From a checkpoint of a small mixture-of-experts model trained on Wikipedia.
Size: vocabulary 2992, 24.8M parameters.
Below are experts of layer 4 (counted from 0) of a mixture-of-experts language model. Rows are named down (a neuron's output weights, with its number) and show model dimensions 120-159. Each number is 500 + 40 x the weight over its row's rms, rounded and kept within 0 to 999. Numbers have three digits each.
Before each expert's rows: "comes before" lists some tokens at least twice as common just after its tokens as in all text. This comes from a sample of Wikipedia text that the model never trained on. Tokens count by the router's weight.

# expert 23
comes before: " of", "s", "ing", "ed", "er", ":"
down16:467405457508507483489473540537493497538547528507407494487480542463524535473427513531485488459520572558545463542602449527
down17:454478549502541503468507486506487522524502458512526457527498592507536501549545525536505524502477546556380502541519571471
down18:479517503508469456501480546504521532452528524435526474532505507494512489560556479487441540529469499541534488573459522452
down19:464523468547586540484535536472478419455552472500503517538524489517511550544507443515564486400465531518475542461503486520
down20:499472567514511515556494431538473515508496543511616446557492464520485482468479491496507539580478522523494536447499445456

# expert 12
comes before: ",", " |", " and", " (", "'s", ")"
down0:474443515510512512476465464488519508506531499487508453494535496545503518510565498475466476519575536463481479468539485472
down1:556559552462516562473478591490414518482491464572495538553548506545539446463489494460498471504478546461520468534530518492
down2:507549524473533503533517490422483475544437590442502477579508540444502535456499493475631504572397497468507499534517519518
down3:525522433523512500469526569498485455500498482488453514471485452526376594493500488507453580496511564476506546514490536535
down4:497488528489429513499425483523510466504557469434458549440506569423454517377475523474480444502453451538513475510585472447

# expert 4
comes before: " |", "\n", " ", " 0", ".", "–"
down0:475445556485458594493516532499474486476529483485511467507566500506516484524449521478478500538512496527533478511488525515
down1:451552532468510534481474532500527438512497497515478583554569488490502453464547492467516535463479515601576558494525499550
down2:540469461512557549538397515511540518480505578472515532469506539559506540392441540550546454440482527529566433507511451555
down3:440505436572475405475550483544590514398439500516514421454480477521387540513593533575516499458500547422549476574539531529
down4:476493492479451506577551489510510480467546511491491553555425474461508405527494567486503526506513539515462447476505482479

# expert 16
comes before: "\n", "|", "-", " ", "==", " 0"
down0:453574487469534452532481517497537499471457473509540598500508538564488435450518484541457505457410531548532556515533502549
down1:464492534461461521449480503432511469470515494504499516513519495511504496512478473453525547470437486567501438431546502479
down2:470410507566427505491440511452502466538454484427526461482478542500453529578388561490547524526505528463418411566496506495
down3:545444496510585539379437483532490611464541438461504542493538493451522461493489509446462527581525517556560525545437519435
down4:474434524536445500552503568484519485507490489507497515492473466532559505458468483577531498468450530449520507417458509524

# expert 13
comes before: "\n", " The", " He", "%", " In", " It"
down0:530478468523542479493527442507446567468508537488521518522571446526478549490506487508552506441554475556444540572451467464
down1:555476528509455502493507423543503504494475472472450589534476471482473472524500484503511446472422408476459535496493509380
down2:539448496455553541517510473519551457509536533494493497481467490506476500477498463540515563451546493485468505491510560440
down3:506477472500500480442528557493504545512542530487522493522429457512494495502452525437501455447471454538452475422451498537
down4:498421539485427516540463580506532554532500489450492518484434512452506425477460523502499492492470484409507467472482549527

# expert 11
comes before: " the", " a", " f", " his", " b", " c"
down0:487511493467490488525493559492489492494523523472513483488537506521526580560541489540571439475470478515500420501492454446
down1:599451522487532531447539524506594477490458557465497525522514488611517500490534512546519502453491443547449507535502504476
down2:551434478441450541465525497449486492515531449517496553546517486455505506484384497457470546454473490499491563566430541511
down3:462581458553523461488491488471521492468449483518518437528518469500463507505454463526517466507457498446482535496538519476
down4:567464522534532564523490506504458580521490516429482466555618538489526494517420560463628460460519490493495515464559570478

# expert 20
comes before: " |", ".", "–", ",", ")", " the"
down0:464475532547511436438483513525497463558476488494526504526514496530489448454508463540499542473503566463502576524395534561
down1:534561494443540536495458540513522451456427413570482534543538528486480506458476547513467499567474490539455538505500494486
down2:444471532558525491523509548455485403630450456536522425532534511532476509541524519495525522525572527489550490452505507472
down3:479408443541468557492433510470486489484503496486495488488474480446342546487457468478541534454445549516429506500445478472
down4:521522578498529476464459563474567526465503445427501479584504459559475432500471503494499462497503503472534513492496518453

# expert 8
comes before: "-", "|", " a", "ation", " to", "ated"
down16:456479500499502601462531435524521537429509499439475555561525455513494446513441516534468499442500508498480471519535474470
down17:545515502476489447402469431457489533521531474495545481510501523481483510574473503509491499489532482550490485565465499565
down18:516514511462532476500516526436512441457489518442392475494490538504444451574446488506537516546476561509491480468513526499
down19:556480491541451531552440485543524528369490468514535545465477475483508461519502484486455545529433513488537496477474481483
down20:438516506468476427556427525389577473437448476509514478545505485492526496453450464507526543634568405549504509485484470528

# expert 0
comes before: ":", " the", " of", "==", " ==", " for"
down0:473524517482528549515467503484545549537496473510531464496471509546509514417565491528490445524493493481586446595508526528
down1:520455505426548551557510504473531502478479472502561502489582477423481508537491482559521478490493519484506439525540482526
down2:450522554458499500537472438461526499491537452499410450478500515490481535497546509521559477456555536541491494465459515471
down3:565505445509466462500545490539447507491549482452483458483570437511496508494519477472540519471525510442446511471470510534
down4:532497523458515427466512502483509555467538464510500558523483538501595485536508535512513499532473450508527477525503579501

# expert 9
comes before: " in", ",", " to", " of", ".", " and"
down0:495440483457539531537493488539413496496496546420423445513503427536495525555497523495496524514590505522550519476495458517
down1:508511496460542478511524513496583478478507432532445486534525441514489540508571491454449500560561488462468551475531552426
down2:493518420504463511458471408556535511570526567517515495487487569488428470452479491454488635583527486571471500460456481514
down3:538445583561525464488535536520491534531497490471455539449507471503497501488486488512486505482521446508509499508492471509
down4:492481471440597435543524566572522553409520565570464482469485533515458529483446503510536516540513512498492499488523516477